Experts of a small language model: 10 layers.
Below are experts of layer 7 (counted from 0) of a mixture-of-experts language model. Rows are named router (the router's row for the expert) and show model dimensions 0-159. Each number is 200 + 20 x the weight over its row's rms, rounded and kept within 0 to 999.
After each expert's rows: a language model's description of what the expert responds to. This comes from a sample of Wikipedia text that the model never trained on.

# expert 60
router,209,204,199,169,216,192,201,212,221,196,184,180,189,228,172,213,189,220,203,209,220,212,179,215,179,181,207,181,216,214,217,214,183,212,209,199,194,224,200,188,229,206,219,184,186,202,169,185,172,169,206,190,224,222,219,246,144,220,191,199,193,208,218,202,222,217,233,195,179,194,208,207,220,189,201,206,198,199,225,209,207,165,164,239,207,201,176,230,215,195,209,200,197,190,180,198,232,213,187,229,188,210,193,204,215,171,191,174,223,189,219,238,168,216,177,210,181,195,239,225,178,193,209,174,160,250,212,183,221,211,187,182,217,188,169,156,212,191,220,208,224,176,226,200,210,213,243,190,190,183,158,195,180,187,224,193,218,170,225,187
It responds to: Paragraph breaks, line breaks and == or === heading markers between sections, list items and table rows, plus sentence-ending periods.

# expert 38
router,202,174,152,169,239,183,156,230,214,201,177,189,184,221,171,216,202,213,172,236,225,212,197,226,178,180,232,193,231,217,225,227,192,215,201,183,194,213,189,180,226,221,236,186,172,205,172,175,163,188,228,167,203,226,241,212,187,208,179,232,190,195,194,197,214,208,218,201,156,191,201,170,225,180,173,226,223,194,212,212,205,174,167,204,228,203,197,218,202,181,205,188,217,206,174,171,212,205,181,227,213,210,195,213,180,185,200,187,201,194,213,210,190,211,189,218,184,205,216,219,187,194,226,172,183,227,196,200,228,245,166,179,215,176,182,193,206,203,213,203,226,169,200,215,192,212,214,185,165,191,192,216,182,186,208,194,198,202,219,177
It responds to: Auxiliary and linking verbs and adverbs in prose, such as was, is, has been, would, not, as, became.

# expert 7
router,198,200,210,192,196,171,199,241,217,191,177,219,194,227,161,209,227,178,192,212,238,201,200,218,193,181,190,192,210,231,231,219,154,192,205,185,165,218,161,172,211,217,230,176,173,198,181,171,177,167,214,194,212,210,213,212,189,220,182,234,175,201,230,212,228,230,210,192,182,163,214,187,197,184,188,197,186,183,200,235,214,178,196,219,220,179,189,225,220,198,174,212,213,196,200,199,231,232,176,227,187,230,196,215,199,186,225,172,208,202,229,200,191,231,183,219,183,216,222,223,189,176,191,164,201,213,201,211,215,244,205,217,189,187,203,199,203,187,217,175,215,172,224,203,235,230,196,203,162,203,199,214,203,194,215,190,222,187,233,165
It responds to: Middle or final pieces of split English words, usually vowel-consonant chunks after an initial consonant, such as fl(aw), gunp(ow)der, ro(y)alty.

# expert 18
router,246,167,200,184,216,188,160,232,218,186,187,204,202,229,192,210,188,214,162,228,209,225,196,226,166,188,226,153,224,230,220,230,166,216,205,184,197,196,179,196,219,214,235,192,145,176,167,172,165,185,206,190,211,211,235,203,184,217,185,221,176,217,224,227,205,221,193,199,185,198,219,185,206,185,195,215,190,186,216,213,213,180,182,204,215,209,189,211,214,179,218,190,208,231,173,167,223,210,195,229,203,212,178,207,196,180,201,171,216,172,221,213,195,210,184,206,166,210,228,225,184,191,221,191,180,211,194,211,208,243,180,199,223,178,172,180,234,193,222,184,209,187,199,213,204,220,234,180,197,195,196,213,207,185,213,195,207,173,228,183
It responds to: Articles, possessives and adjectives opening a noun phrase, such as a, an, the, their, only, important, same, before nouns like season or role.

# expert 62
router,234,214,218,175,190,180,171,216,215,191,186,167,194,249,170,208,196,211,201,225,201,198,189,215,155,181,212,187,238,240,205,243,200,211,225,185,194,200,193,202,270,207,206,189,164,186,192,194,195,181,194,177,206,206,227,226,201,201,183,191,186,212,212,226,215,197,196,194,174,205,233,187,213,198,199,225,189,205,204,206,225,186,201,246,229,181,186,203,204,182,201,157,228,224,190,189,212,231,193,193,211,223,182,237,209,192,194,192,211,208,231,200,188,205,183,217,179,202,207,218,172,168,201,181,185,208,184,212,201,219,207,206,199,197,176,192,187,188,197,220,207,154,218,212,220,217,221,175,184,200,191,212,204,170,223,161,196,191,250,156
It responds to: Word-initial or inner pieces of capitalised names and rare terms after a capital letter, such as Test-ament, Mot-ion, mathbb, taxonomy names.

# expert 19
router,222,212,179,162,239,179,180,217,220,201,176,203,201,227,174,223,192,222,184,219,211,243,200,227,139,197,220,189,204,218,193,223,183,220,213,179,198,231,191,194,213,225,232,167,184,189,209,171,200,196,204,192,212,224,217,228,182,215,197,204,177,211,223,221,228,219,203,205,191,195,207,184,190,174,203,205,190,191,208,206,209,168,180,213,216,186,191,203,223,182,195,185,230,192,173,181,202,226,201,197,208,216,184,199,185,176,189,170,215,181,215,239,177,200,161,196,180,183,241,217,191,176,213,156,162,213,202,189,217,207,194,217,191,187,169,155,206,215,221,197,216,190,229,233,189,202,217,208,202,193,160,208,186,166,217,165,223,171,212,189
It responds to: Row-initial pipes in tables, list dashes, and opening parentheses or "born" in biographical lead lines and pronunciation brackets.

# expert 50
router,226,201,193,186,220,156,170,213,201,186,186,202,196,227,176,205,196,172,184,216,226,211,197,213,182,180,211,178,210,239,200,227,186,209,213,167,209,214,190,183,234,203,220,203,160,202,191,182,179,183,224,195,246,217,217,227,183,227,199,209,171,210,232,214,201,198,223,217,170,196,196,167,204,193,206,201,170,215,210,209,228,173,177,201,214,189,198,235,203,178,194,178,229,228,175,156,221,224,187,195,190,206,198,227,220,174,205,179,218,183,240,227,194,208,176,218,160,211,221,237,180,181,214,149,208,225,194,177,211,201,184,194,209,174,201,182,222,205,216,219,232,194,224,208,212,200,246,180,206,189,202,207,179,179,220,174,196,196,214,200
It responds to: Spaces, digits, plus/minus signs and dashes inside sports and election statistics tables, such as W, GD, 3–0, ±%.

# expert 40
router,222,176,167,183,235,172,172,212,206,173,189,215,182,226,184,216,199,188,189,221,225,202,215,241,172,197,229,170,227,240,227,226,166,209,227,183,183,215,188,202,218,222,231,184,176,200,170,183,183,202,208,196,203,222,235,229,190,208,196,210,175,195,231,220,230,192,220,205,170,184,197,188,190,179,172,217,195,195,235,218,206,177,181,219,208,185,170,212,202,190,202,187,213,210,181,185,210,236,191,200,195,215,166,211,202,179,203,171,219,192,208,227,191,204,195,218,177,199,233,219,175,198,239,180,183,227,201,194,220,221,183,210,242,188,179,184,214,204,219,189,206,169,216,220,198,215,213,185,196,206,145,199,180,191,232,190,229,185,212,177
It responds to: Prepositions heading a phrase before a noun, such as in, of, to, on, during, between, often after superlatives like oldest of.

# expert 6
router,246,160,181,184,198,189,191,216,224,208,195,181,217,224,169,209,189,209,171,207,207,234,202,250,190,178,222,177,210,217,188,205,184,205,211,180,184,208,170,219,228,243,218,182,159,211,184,183,178,203,222,201,219,231,227,218,194,212,169,221,196,225,219,216,220,204,196,209,195,198,218,177,199,195,207,213,210,195,197,197,213,178,178,231,210,214,180,231,232,209,196,202,209,228,151,168,225,199,164,219,181,213,187,178,199,155,215,196,206,184,226,205,176,219,190,209,168,216,232,221,175,186,215,198,191,226,198,178,211,203,204,190,227,178,178,166,194,205,205,185,210,188,222,227,217,202,226,192,204,197,181,200,218,179,255,194,219,171,207,189
It responds to: Determiners and possessives such as the, its, his, her right after of, at, in, plus first pieces of following place or person names like Des, Lib, Al.

# expert 11
router,241,207,179,164,221,183,178,209,211,192,196,221,212,222,187,208,203,197,198,221,213,227,217,210,198,216,219,173,200,208,203,228,195,213,211,172,189,217,184,203,219,212,215,197,195,193,191,171,170,219,178,185,247,195,222,240,163,236,174,191,193,199,219,227,214,200,203,201,181,171,193,171,221,192,202,219,196,183,225,218,233,161,192,228,218,194,174,209,208,196,208,199,251,210,158,201,228,219,190,196,169,207,186,210,193,186,194,212,228,159,254,207,188,223,194,204,172,214,235,227,176,166,226,192,178,210,211,210,206,205,169,219,212,179,185,170,201,195,215,188,215,182,210,218,213,211,230,173,187,201,196,193,202,157,221,169,197,181,205,195
It responds to: First piece of a proper name or word after a city, article or "of", often sports clubs: Miami Fre(edom), Melbourne V(ictory), United.

# expert 46
router,226,201,201,173,215,176,174,216,201,185,186,187,201,215,184,217,213,201,190,211,210,231,185,224,168,182,211,163,230,229,201,221,186,209,204,166,174,217,197,198,236,211,234,185,175,197,187,174,191,187,198,186,233,224,210,218,186,218,197,183,181,204,193,230,226,210,200,206,184,198,212,196,212,178,185,223,185,212,200,219,208,175,176,214,243,196,202,224,198,171,208,166,211,208,176,181,228,231,184,203,188,235,176,229,202,178,182,179,214,188,215,233,179,221,150,212,167,194,228,214,180,188,214,178,184,218,187,206,225,212,187,199,220,169,184,186,213,190,222,201,230,173,225,241,206,216,251,182,194,198,191,231,196,162,201,176,218,187,214,176
It responds to: Leading digit groups of years and numbers, such as 180-7, 199-4, 202-3, often opening a line, range or parenthesis.

# expert 31
router,192,197,173,178,208,175,180,225,211,197,177,188,186,204,177,198,213,182,165,214,216,226,205,221,195,202,202,197,230,215,210,218,165,211,207,192,189,243,200,172,233,227,209,178,199,197,192,188,174,200,228,176,226,216,211,202,189,220,195,218,204,212,249,214,230,211,216,195,192,209,209,161,204,191,172,189,209,173,208,199,190,168,166,198,193,207,192,239,208,204,183,203,232,227,171,189,195,225,176,225,208,243,205,195,214,184,204,177,225,213,234,214,177,209,189,237,182,208,218,227,187,163,228,165,195,212,200,218,244,213,175,193,243,175,204,204,222,224,235,210,191,174,210,217,223,245,219,202,181,205,169,215,193,185,205,188,202,172,205,185
It responds to: Inner pieces of Slavic, German, Hungarian and Dutch names and places, such as Wür(z)burg, Bř(ec)lav, Be(eth)oven, Croat, Slov.

# expert 20
router,219,180,183,172,200,162,206,212,213,183,192,212,205,230,199,221,203,212,178,216,210,219,184,210,155,203,207,169,209,232,219,251,192,212,216,174,180,193,193,206,217,205,207,192,171,171,185,171,203,187,228,165,212,241,216,228,200,239,203,215,164,218,218,186,221,197,220,206,166,201,179,194,223,194,203,208,200,206,206,224,208,200,205,222,202,185,197,228,193,200,210,191,217,212,170,190,190,224,174,220,215,206,202,232,210,179,207,161,223,188,209,251,161,220,198,206,174,180,233,223,172,197,245,175,182,220,206,193,211,218,192,204,185,184,186,178,203,194,194,196,237,201,222,237,208,219,241,192,174,188,193,212,206,178,211,166,191,191,220,174
It responds to: Suffixes and words ending a label before a colon in infobox lists, like Opened:, voltage:, undrafted, construction, information.

# expert 26
router,233,208,195,172,215,186,181,221,207,189,186,176,190,232,178,227,214,203,177,237,199,209,192,221,183,203,231,182,234,237,214,220,190,221,221,187,178,212,193,202,246,217,214,195,148,191,187,208,190,183,199,191,223,235,223,216,186,210,189,214,188,205,214,225,207,200,203,208,176,187,225,186,214,187,208,220,180,200,203,215,222,186,185,237,235,197,199,212,204,186,205,188,219,232,172,156,218,217,181,193,200,237,183,229,225,165,183,192,223,188,219,214,189,219,185,211,168,202,213,213,187,181,210,170,170,217,193,198,220,226,204,213,208,190,178,182,190,212,215,225,194,164,227,229,214,212,228,171,189,185,185,193,187,179,240,179,210,177,245,170
It responds to: Subject words before a verb in prose: pronouns and determiners like He, It, This, These, and nouns like municipality.

# expert 32
router,234,187,196,175,210,173,178,220,203,188,193,203,205,236,174,213,200,231,182,234,218,236,208,220,169,202,238,166,221,219,212,243,171,208,200,182,192,200,178,197,223,210,231,174,180,184,176,186,172,192,208,184,217,213,226,211,172,231,189,228,185,226,222,227,205,186,198,209,178,171,218,188,196,186,189,226,181,173,226,210,197,166,161,208,213,201,189,197,212,176,198,197,211,224,160,169,218,206,191,219,200,225,183,213,193,195,194,178,212,186,215,215,183,215,180,226,152,209,218,211,183,189,208,177,186,198,206,187,209,226,190,183,229,179,161,158,220,194,228,188,216,187,196,217,206,218,233,182,209,194,199,220,193,191,218,188,215,174,240,198
It responds to: Articles a, an, the, another, one after prepositions in prose, especially sports game narratives: in a row, into an ambush.

# expert 55
router,240,183,184,195,223,164,158,208,208,183,187,197,226,213,190,228,221,200,186,218,226,237,194,239,177,192,216,190,228,220,211,230,182,226,224,202,173,200,197,211,217,243,218,193,148,172,194,188,198,184,208,178,209,226,213,219,188,234,195,213,178,204,217,210,220,204,211,192,166,190,225,181,201,184,192,222,188,204,214,217,207,174,196,219,229,182,178,219,199,180,208,164,204,216,172,166,219,206,186,203,201,233,192,228,226,170,183,202,214,210,217,225,189,210,193,219,175,193,235,217,178,196,204,174,183,207,196,206,214,244,170,192,216,191,193,191,204,203,206,211,219,186,227,221,200,210,251,163,181,201,200,206,197,164,214,190,205,174,227,170
It responds to: "of" after percentages, large-number digit groups and words of winning or receiving in election and finance text, such as "41% of", "£300,000".

# expert 53
router,231,201,191,175,213,174,172,214,204,188,181,207,201,237,174,200,196,220,175,228,210,231,189,233,181,195,241,174,232,229,210,222,180,235,203,172,195,213,184,208,220,224,240,184,161,180,168,193,169,169,204,191,209,208,222,200,176,210,189,212,181,219,213,220,215,200,190,196,168,179,213,183,195,199,191,220,174,190,229,213,211,177,175,212,235,181,198,211,212,197,201,176,209,224,172,157,226,202,188,209,210,245,185,212,204,184,215,179,213,181,206,227,191,215,187,216,167,213,222,212,191,189,219,172,185,207,194,207,225,226,190,204,218,191,171,161,220,206,229,202,212,187,212,228,199,225,229,168,193,195,200,203,206,192,214,178,230,168,232,189
It responds to: Determiners starting a noun phrase after a preposition, period or comma, mainly the, a, The, an, this, another, same.

# expert 28
router,213,196,187,182,231,169,175,233,223,184,177,189,177,230,166,208,200,201,184,220,225,198,181,226,161,197,229,190,220,228,231,219,170,212,234,158,189,224,169,197,227,242,211,170,188,205,183,183,179,186,214,177,203,216,238,221,183,214,175,210,177,191,218,223,237,210,221,203,177,179,203,186,222,165,189,234,183,193,238,200,208,172,170,228,242,199,183,208,212,182,207,193,210,207,186,185,220,217,204,206,206,218,174,189,210,184,192,174,228,186,201,223,206,213,179,212,192,194,223,213,187,198,212,175,191,204,195,197,232,230,175,189,219,174,173,191,195,201,219,209,216,176,214,221,199,227,227,192,186,191,171,201,190,167,207,188,213,188,210,181
It responds to: Coordinating and subordinating words joining clauses or list items, mainly and and commas, also but, who, while, although.

# expert 8
router,234,202,202,173,219,178,185,227,226,180,206,195,206,209,189,200,190,206,180,216,208,237,196,225,168,180,224,181,210,222,214,221,180,221,207,198,186,204,179,199,218,228,218,175,173,180,183,183,190,188,206,196,210,213,240,215,187,214,169,205,190,213,220,234,217,238,210,213,180,189,218,208,199,172,202,214,193,182,210,225,215,182,189,209,223,208,178,201,217,186,212,203,207,224,161,174,234,211,186,213,213,226,184,219,176,179,207,180,233,185,227,235,171,217,170,207,171,191,250,215,182,199,234,182,159,216,199,190,213,210,172,207,227,181,165,180,216,220,229,200,210,192,216,234,191,205,248,177,187,201,196,203,211,200,214,165,228,170,224,189
It responds to: Articles and descriptor words in biographies and award tables, such as the before institutions, American, Outstanding, men's, Democratic.

# expert 39
router,211,189,163,176,238,186,162,223,222,195,177,191,196,215,170,214,197,218,178,235,233,211,198,246,189,189,223,201,225,218,231,222,178,218,222,180,185,221,198,188,243,221,224,179,176,194,187,186,177,198,208,180,221,215,237,221,181,215,186,211,173,204,191,205,217,199,224,215,173,185,207,184,222,185,178,215,218,187,201,226,202,172,175,200,228,188,183,218,200,200,210,190,214,194,168,171,212,218,172,218,207,238,184,218,180,180,209,188,219,178,220,216,167,218,178,199,174,203,208,234,187,205,226,177,167,222,195,195,241,231,162,197,222,183,175,187,220,201,218,202,210,175,222,205,192,211,210,197,183,196,187,207,184,173,220,185,219,197,231,176
It responds to: Auxiliaries after a subject noun or pronoun, mainly was, is, were, has, had, been, would, became, often starting passives.

# expert 0
router,234,193,188,170,203,185,173,228,219,206,195,200,208,227,176,234,200,203,182,225,214,228,203,230,199,201,217,172,215,217,219,217,188,207,203,201,176,211,183,202,235,205,216,195,191,181,182,183,195,200,192,178,215,204,230,236,178,249,186,223,197,176,237,225,207,189,208,222,178,174,201,197,209,178,188,229,206,196,201,230,221,182,194,206,217,175,182,210,232,196,178,199,216,229,182,205,224,216,168,210,182,216,191,206,218,198,191,175,214,200,240,212,175,224,200,200,185,205,237,222,170,170,218,175,170,205,217,203,213,205,171,182,217,178,202,167,210,222,224,194,206,196,221,217,213,217,246,190,181,205,207,189,204,152,214,149,211,166,236,178
It responds to: Capitalized head nouns of competition and institution names, such as Cup, League, Championship, University, Division, in sports and biography articles.

# expert 52
router,231,202,192,179,213,154,194,221,221,164,163,220,192,226,181,195,194,188,180,219,217,220,218,218,186,186,201,179,206,215,218,238,188,216,187,198,183,230,175,203,213,222,214,198,193,204,182,158,196,173,224,192,212,236,210,217,170,234,181,205,194,202,213,200,214,224,240,201,180,189,201,134,186,195,203,216,201,190,231,207,207,183,183,211,223,193,189,240,196,199,200,201,226,208,192,181,244,226,164,183,199,229,166,192,193,200,187,186,225,201,243,221,180,218,184,220,190,220,204,195,178,170,212,206,174,228,213,195,203,207,187,217,213,188,185,202,216,182,224,195,221,179,204,237,236,210,208,164,207,190,175,232,202,191,201,187,214,165,193,187
It responds to: Single letters and short pieces after an initial capital or in codes and numbers, such as Köppen Cfa, Civic, C.A, 84.67.

# expert 49
router,203,186,191,176,226,169,187,210,203,180,199,212,179,215,174,219,204,189,184,225,225,222,187,226,167,200,209,173,225,209,222,210,160,235,206,172,185,208,197,188,233,226,236,179,167,197,164,171,178,179,193,180,233,231,218,220,170,244,208,208,185,200,210,226,204,207,200,222,172,198,208,195,221,200,179,237,205,199,237,240,209,178,190,212,210,189,187,205,206,191,203,184,210,203,185,200,216,219,193,235,182,220,195,215,227,178,174,200,235,194,218,217,176,202,182,211,169,210,216,211,179,185,197,174,196,207,203,226,231,233,182,208,217,165,193,179,203,208,211,190,229,191,240,237,217,202,232,176,170,201,196,207,194,178,228,187,201,180,218,177
It responds to: Time-unit nouns and numbers in durations, counts and dates, such as "almost a year", "for 28 years", "over a week", "in 2010".

# expert 33
router,212,183,172,170,213,177,186,210,212,206,183,202,197,215,171,219,201,200,168,241,218,221,164,222,161,209,214,185,208,222,212,245,177,227,221,193,168,200,172,193,212,228,231,183,158,202,195,189,188,170,212,181,201,250,230,226,188,214,165,210,166,212,208,197,227,199,210,221,162,195,188,203,207,161,177,206,204,212,213,235,198,181,195,233,231,185,190,240,210,202,210,188,205,210,179,191,216,240,176,230,173,227,185,212,175,178,188,181,211,210,202,210,192,202,176,202,172,191,223,206,181,180,215,180,191,234,188,210,207,220,190,232,208,176,173,177,193,200,206,198,224,187,210,218,213,217,235,201,188,182,195,190,211,176,216,208,211,189,219,201
It responds to: Past participles and verb forms in passive or descriptive phrases, such as known, used, released, adapted from, defined, founded, due to.

# expert 63
router,242,207,211,176,199,179,166,210,222,194,171,180,209,239,176,196,215,220,203,216,221,201,187,210,147,190,226,200,245,243,201,236,195,206,228,177,203,216,185,184,271,214,213,178,179,205,203,192,202,204,193,187,206,205,234,222,194,196,196,200,196,213,206,210,210,185,193,202,179,202,224,180,200,190,208,228,193,194,204,207,229,174,194,233,221,179,196,212,202,181,191,160,236,208,150,180,204,219,190,193,215,218,179,228,205,197,187,189,213,213,221,216,185,199,172,190,182,196,214,207,183,176,209,183,195,202,202,179,228,201,206,197,212,193,182,175,209,216,227,221,207,165,228,213,195,222,235,189,215,211,169,203,199,146,216,165,224,193,218,178
It responds to: Commas, pipes, ampersands and dashes splitting place names or entries in tables and lists, such as "Diddle Arena, Bowling Green".

# expert 43
router,227,191,194,188,208,190,181,225,216,173,174,179,204,218,167,207,206,208,187,212,224,216,210,218,191,192,215,164,210,205,206,229,180,231,217,134,190,232,177,186,224,218,227,184,178,193,150,181,200,194,197,198,232,211,228,237,175,233,181,214,159,202,206,199,215,217,199,208,184,163,215,182,202,198,202,224,191,195,211,200,232,157,170,204,209,172,198,216,197,189,208,204,235,217,182,204,229,219,190,202,194,205,196,212,192,188,201,185,220,169,230,213,190,205,178,211,180,201,225,217,174,177,204,166,171,220,221,193,215,216,187,215,208,183,188,177,214,194,224,206,225,185,222,221,200,201,197,166,194,177,177,192,175,184,215,140,203,200,225,189
It responds to: Single capital or lowercase initial letters starting words or abbreviations in infobox and list fields, such as U(.S.), W(SOF), F(ate), w(ave).

# expert 37
router,238,211,192,185,210,191,190,216,233,196,180,185,198,221,186,205,209,194,190,220,231,214,207,204,187,208,217,201,214,219,233,226,181,222,226,158,203,212,168,194,215,222,235,156,192,204,196,175,208,180,202,161,223,212,205,205,198,228,173,232,200,190,209,218,238,208,233,182,184,196,207,160,187,179,193,214,198,174,210,224,214,181,193,210,198,217,181,246,218,185,198,210,244,191,172,177,207,208,167,194,179,230,196,189,197,191,228,183,246,189,235,208,175,198,181,229,194,214,236,218,181,173,220,180,183,208,209,208,212,236,183,205,215,180,200,194,213,198,230,185,206,189,221,231,238,233,223,185,192,208,174,216,177,192,208,192,198,162,195,190
It responds to: Inner pieces of Indian, Arabic, Persian and Central Asian names, such as Choud(h)ury, Kir(gh)izia, Mah(ade)v, Abd, Palest.

# expert 15
router,208,163,173,179,202,184,189,222,232,201,180,212,206,243,174,234,221,187,187,215,225,221,174,222,166,178,216,167,225,222,223,218,165,214,222,171,182,212,182,193,219,217,224,160,161,197,178,189,168,181,204,179,209,219,251,210,192,213,180,221,170,190,217,215,219,196,226,221,167,192,209,189,214,168,178,209,217,199,223,235,202,174,179,208,214,182,172,218,203,195,193,174,210,203,195,178,227,246,185,216,190,224,204,216,185,177,199,196,203,193,209,221,205,203,189,206,183,202,213,224,186,198,218,194,189,227,199,230,210,239,190,203,205,195,182,177,222,203,204,185,226,166,221,230,224,235,225,196,189,193,209,209,190,189,208,203,220,187,223,182
It responds to: Verb endings and whole verbs after was/to/is in running prose, such as announced, worked, -ed, -ing, afraid, wakes.

# expert 14
router,225,190,202,182,195,182,167,207,222,189,171,186,202,255,164,186,210,203,201,225,225,209,202,226,152,194,225,171,248,255,208,237,197,218,211,200,188,197,192,197,256,202,204,182,171,196,195,185,196,186,195,180,209,229,229,213,193,205,199,207,184,205,190,210,210,185,201,207,176,199,218,198,193,176,205,221,204,206,200,223,195,184,187,219,236,163,210,213,193,190,182,157,206,196,147,182,211,244,193,205,194,218,198,234,205,194,181,179,214,204,208,211,192,209,171,209,179,207,216,221,184,191,200,168,196,211,201,195,216,219,201,203,205,193,182,189,221,199,205,217,209,165,225,206,189,234,238,176,196,208,189,194,188,159,237,161,210,194,224,176
It responds to: Cell values and words inside wiki tables and lists, such as digits, Won, Nominated, Yes, and word endings before a pipe.

# expert 59
router,195,194,187,187,204,185,193,213,210,185,183,185,189,226,190,212,206,217,195,211,205,207,180,207,192,196,215,184,223,219,221,219,190,196,218,182,186,235,193,194,219,210,207,154,186,193,168,185,195,179,216,193,244,247,241,251,184,244,186,209,171,207,199,197,234,221,222,180,173,181,184,211,212,181,200,207,215,181,208,194,223,169,189,215,194,202,187,219,202,208,204,211,204,201,164,196,202,227,177,224,209,214,201,193,191,173,191,172,225,191,204,250,166,238,173,201,168,195,216,211,185,184,224,172,184,238,217,173,216,210,179,200,209,189,182,164,205,205,191,195,225,183,209,206,189,222,237,189,186,181,170,219,191,164,222,165,219,160,227,187
It responds to: Line breaks, list dashes, == headings and field labels in infoboxes and taxoboxes, such as Kingdom, Location, Born, Preceded.

# expert 17
router,225,212,208,182,201,158,179,220,210,207,183,178,182,219,178,206,209,198,192,230,208,213,187,216,156,196,199,181,230,227,202,227,211,221,238,194,182,217,177,178,244,218,215,187,168,182,187,197,206,181,191,182,211,231,205,208,195,202,191,201,187,196,209,227,208,203,200,201,178,182,224,186,194,182,207,226,189,190,199,213,200,176,178,231,232,200,199,212,198,194,190,180,228,220,149,160,224,232,182,193,191,232,197,239,210,180,195,186,216,209,240,228,183,206,175,219,175,193,202,221,190,177,218,173,183,201,195,194,221,215,204,211,195,182,176,169,212,209,214,223,205,156,238,214,216,228,239,184,193,204,178,209,191,171,228,167,204,180,227,162
It responds to: Word-final pieces of Latin genus names in species infobox lines (Hodom-ys, Senecaux-ia), also first-name endings and country codes like JPN.

# expert 27
router,237,198,188,187,202,172,168,200,210,194,173,192,190,225,181,218,206,201,204,242,231,218,192,236,182,189,219,183,236,236,199,226,186,206,230,198,191,207,188,201,224,221,236,158,175,196,191,193,172,190,203,178,202,217,234,218,192,210,191,206,178,209,201,212,225,194,224,230,168,194,223,177,194,174,180,229,179,193,220,228,218,173,184,243,213,188,190,229,200,190,177,173,204,208,163,185,217,225,185,207,201,217,178,224,196,196,175,178,222,210,202,226,198,198,173,210,178,196,218,214,183,192,224,177,196,214,207,197,225,200,192,214,227,191,195,165,204,217,214,188,220,158,223,214,198,239,224,181,190,205,164,191,181,164,215,166,229,183,221,190
It responds to: Prepositions following a verb or noun in prose, such as from, by, of, against, until, during, often in "served from 1995".

# expert 34
router,205,166,191,160,217,175,180,225,212,200,174,200,191,220,158,224,185,205,188,215,209,213,196,198,190,203,211,183,224,226,228,202,199,213,222,162,199,188,180,200,233,223,198,178,186,183,202,174,186,172,223,178,238,211,212,234,167,229,190,226,212,225,206,245,244,200,244,189,183,202,196,179,202,184,162,210,200,184,236,220,192,184,196,207,207,177,194,218,217,187,218,197,224,190,174,186,237,219,178,225,209,225,184,197,203,186,219,179,227,206,229,203,191,219,175,202,171,200,216,210,185,169,224,188,192,205,201,227,216,216,190,180,202,183,186,187,219,193,217,184,253,155,220,223,228,210,229,184,197,212,204,227,201,182,206,197,190,180,213,192
It responds to: Plural -s and similar endings on nouns, such as chiefs, frets, members, soldiers, plus s inside words like offspring.

# expert 56
router,220,198,193,178,211,177,190,220,203,171,186,213,208,222,195,225,203,214,171,213,213,244,208,221,185,194,205,178,216,235,214,224,176,207,207,181,178,224,188,184,217,219,235,186,179,187,161,155,188,188,222,172,243,241,233,219,180,248,212,209,171,211,218,202,210,209,220,205,191,186,194,150,214,168,217,196,183,208,208,201,205,186,172,216,226,187,194,222,213,198,198,175,223,210,183,202,218,230,170,204,190,221,184,192,221,180,201,182,225,207,212,233,186,205,187,216,193,180,220,231,178,196,230,184,196,209,210,192,219,205,198,195,202,165,193,179,214,184,201,208,226,182,237,224,237,206,222,168,198,187,185,228,198,165,208,169,196,194,215,174
It responds to: Digit groups in coordinates, chemical database IDs, ISBNs, areas and measurements, such as 35°12′12″N, DTXSID numbers, sq km.

# expert 21
router,200,172,195,178,211,189,168,225,216,172,192,182,201,211,185,216,219,223,190,226,225,249,207,240,174,198,227,176,212,237,223,206,170,231,204,181,165,232,177,188,215,217,202,182,186,194,175,182,195,200,191,181,217,240,225,209,184,231,179,202,185,199,205,217,221,188,199,222,187,192,198,170,207,172,192,226,205,211,224,211,213,181,150,216,209,177,198,233,231,196,185,178,221,216,184,178,211,221,166,200,190,221,197,213,194,187,197,185,230,209,217,213,181,210,188,210,179,183,245,223,164,195,209,179,178,212,200,200,228,214,198,190,197,166,188,182,211,203,223,217,242,188,229,220,212,214,230,192,192,196,168,193,195,182,219,175,225,170,215,192
It responds to: Final digits of years and days in dates and scores, often in tables or death dates, plus country names and coordinates (°W, °E).

# expert 41
router,222,194,190,180,213,175,174,224,214,196,192,197,190,228,191,200,214,212,205,207,211,248,199,203,196,203,202,201,186,219,205,239,193,233,210,172,176,204,177,221,213,217,225,176,201,199,209,188,178,209,222,164,222,205,206,217,174,227,161,201,195,203,223,219,224,190,216,189,174,177,182,164,212,190,211,186,208,174,223,200,215,188,192,219,202,184,174,220,220,197,193,173,254,205,176,203,211,216,178,219,189,220,176,213,207,174,212,185,232,198,243,208,205,230,166,236,184,214,213,222,187,201,212,177,187,218,171,216,221,232,190,225,196,168,173,185,210,202,213,196,215,184,213,232,238,237,209,211,159,218,192,190,208,163,197,176,236,167,202,183
It responds to: Letters G, V, g, v and middle pieces inside foreign place or personal names, such as Stutt-g-art, Ghe-org-he, van G-isbergen.

# expert 29
router,214,167,185,169,209,182,171,215,206,205,175,211,178,213,160,202,186,212,201,227,212,204,215,201,186,186,216,176,245,218,209,224,185,220,213,194,207,198,195,210,228,198,227,191,173,191,177,161,190,173,213,202,213,198,209,227,150,215,201,214,205,216,223,218,216,218,222,179,156,187,196,164,217,189,167,223,216,176,203,199,211,168,178,222,194,209,193,230,214,189,200,185,241,202,203,195,241,219,186,240,202,216,199,229,193,164,214,176,199,170,218,197,188,226,188,224,181,201,215,195,176,180,216,185,173,250,202,213,210,226,187,180,204,170,152,186,213,190,229,194,237,178,212,224,205,216,212,195,189,199,195,209,207,187,220,189,208,172,191,178
It responds to: First or second fragment of ordinary lowercase words, often in quoted reviews, such as an-s-wer, dec-ent, b-an-jo, ass-ass-ination.

# expert 25
router,225,197,206,180,212,176,164,205,214,195,167,198,189,248,151,195,213,206,200,215,233,215,196,232,163,206,224,182,239,244,198,225,200,222,208,192,203,212,200,189,267,218,206,178,174,197,197,191,193,171,192,182,212,215,224,211,191,201,187,201,200,218,192,219,205,196,192,207,191,200,227,177,203,184,199,225,186,208,203,227,209,184,193,236,244,178,207,215,211,189,208,162,210,213,153,181,215,230,194,208,215,235,188,226,199,187,176,185,215,206,213,219,184,207,164,213,171,203,226,197,181,190,207,164,186,212,206,195,221,216,201,183,199,187,176,191,205,206,213,221,202,171,214,209,193,228,243,181,187,201,186,203,192,154,221,164,206,194,217,177
It responds to: Pipes, spaces, digits and symbols inside data tables and semicolon lists, such as spec rows like "6 Cyl / 2.7L" and vote marks.

# expert 2
router,216,182,192,159,217,187,188,216,216,204,175,203,209,216,170,207,197,217,193,239,225,225,192,215,159,201,228,195,197,230,220,222,194,197,225,169,179,221,204,191,220,226,232,175,190,215,187,183,180,208,200,181,212,217,205,220,188,225,184,192,202,207,231,218,240,203,213,205,199,185,199,167,204,189,213,217,193,204,213,212,194,175,163,220,219,191,205,233,205,169,208,183,224,228,159,183,203,211,180,213,198,213,194,227,214,174,199,172,226,185,240,238,171,195,156,208,184,178,240,214,191,162,207,181,182,229,189,200,227,202,193,185,224,181,177,166,206,204,231,202,222,181,247,211,209,215,237,208,210,188,192,195,188,174,205,198,206,172,198,177
It responds to: Line breaks and pipe separators ending list items, lineups and table rows, plus non-Latin script bytes (Japanese, Thai, Cyrillic, Korean).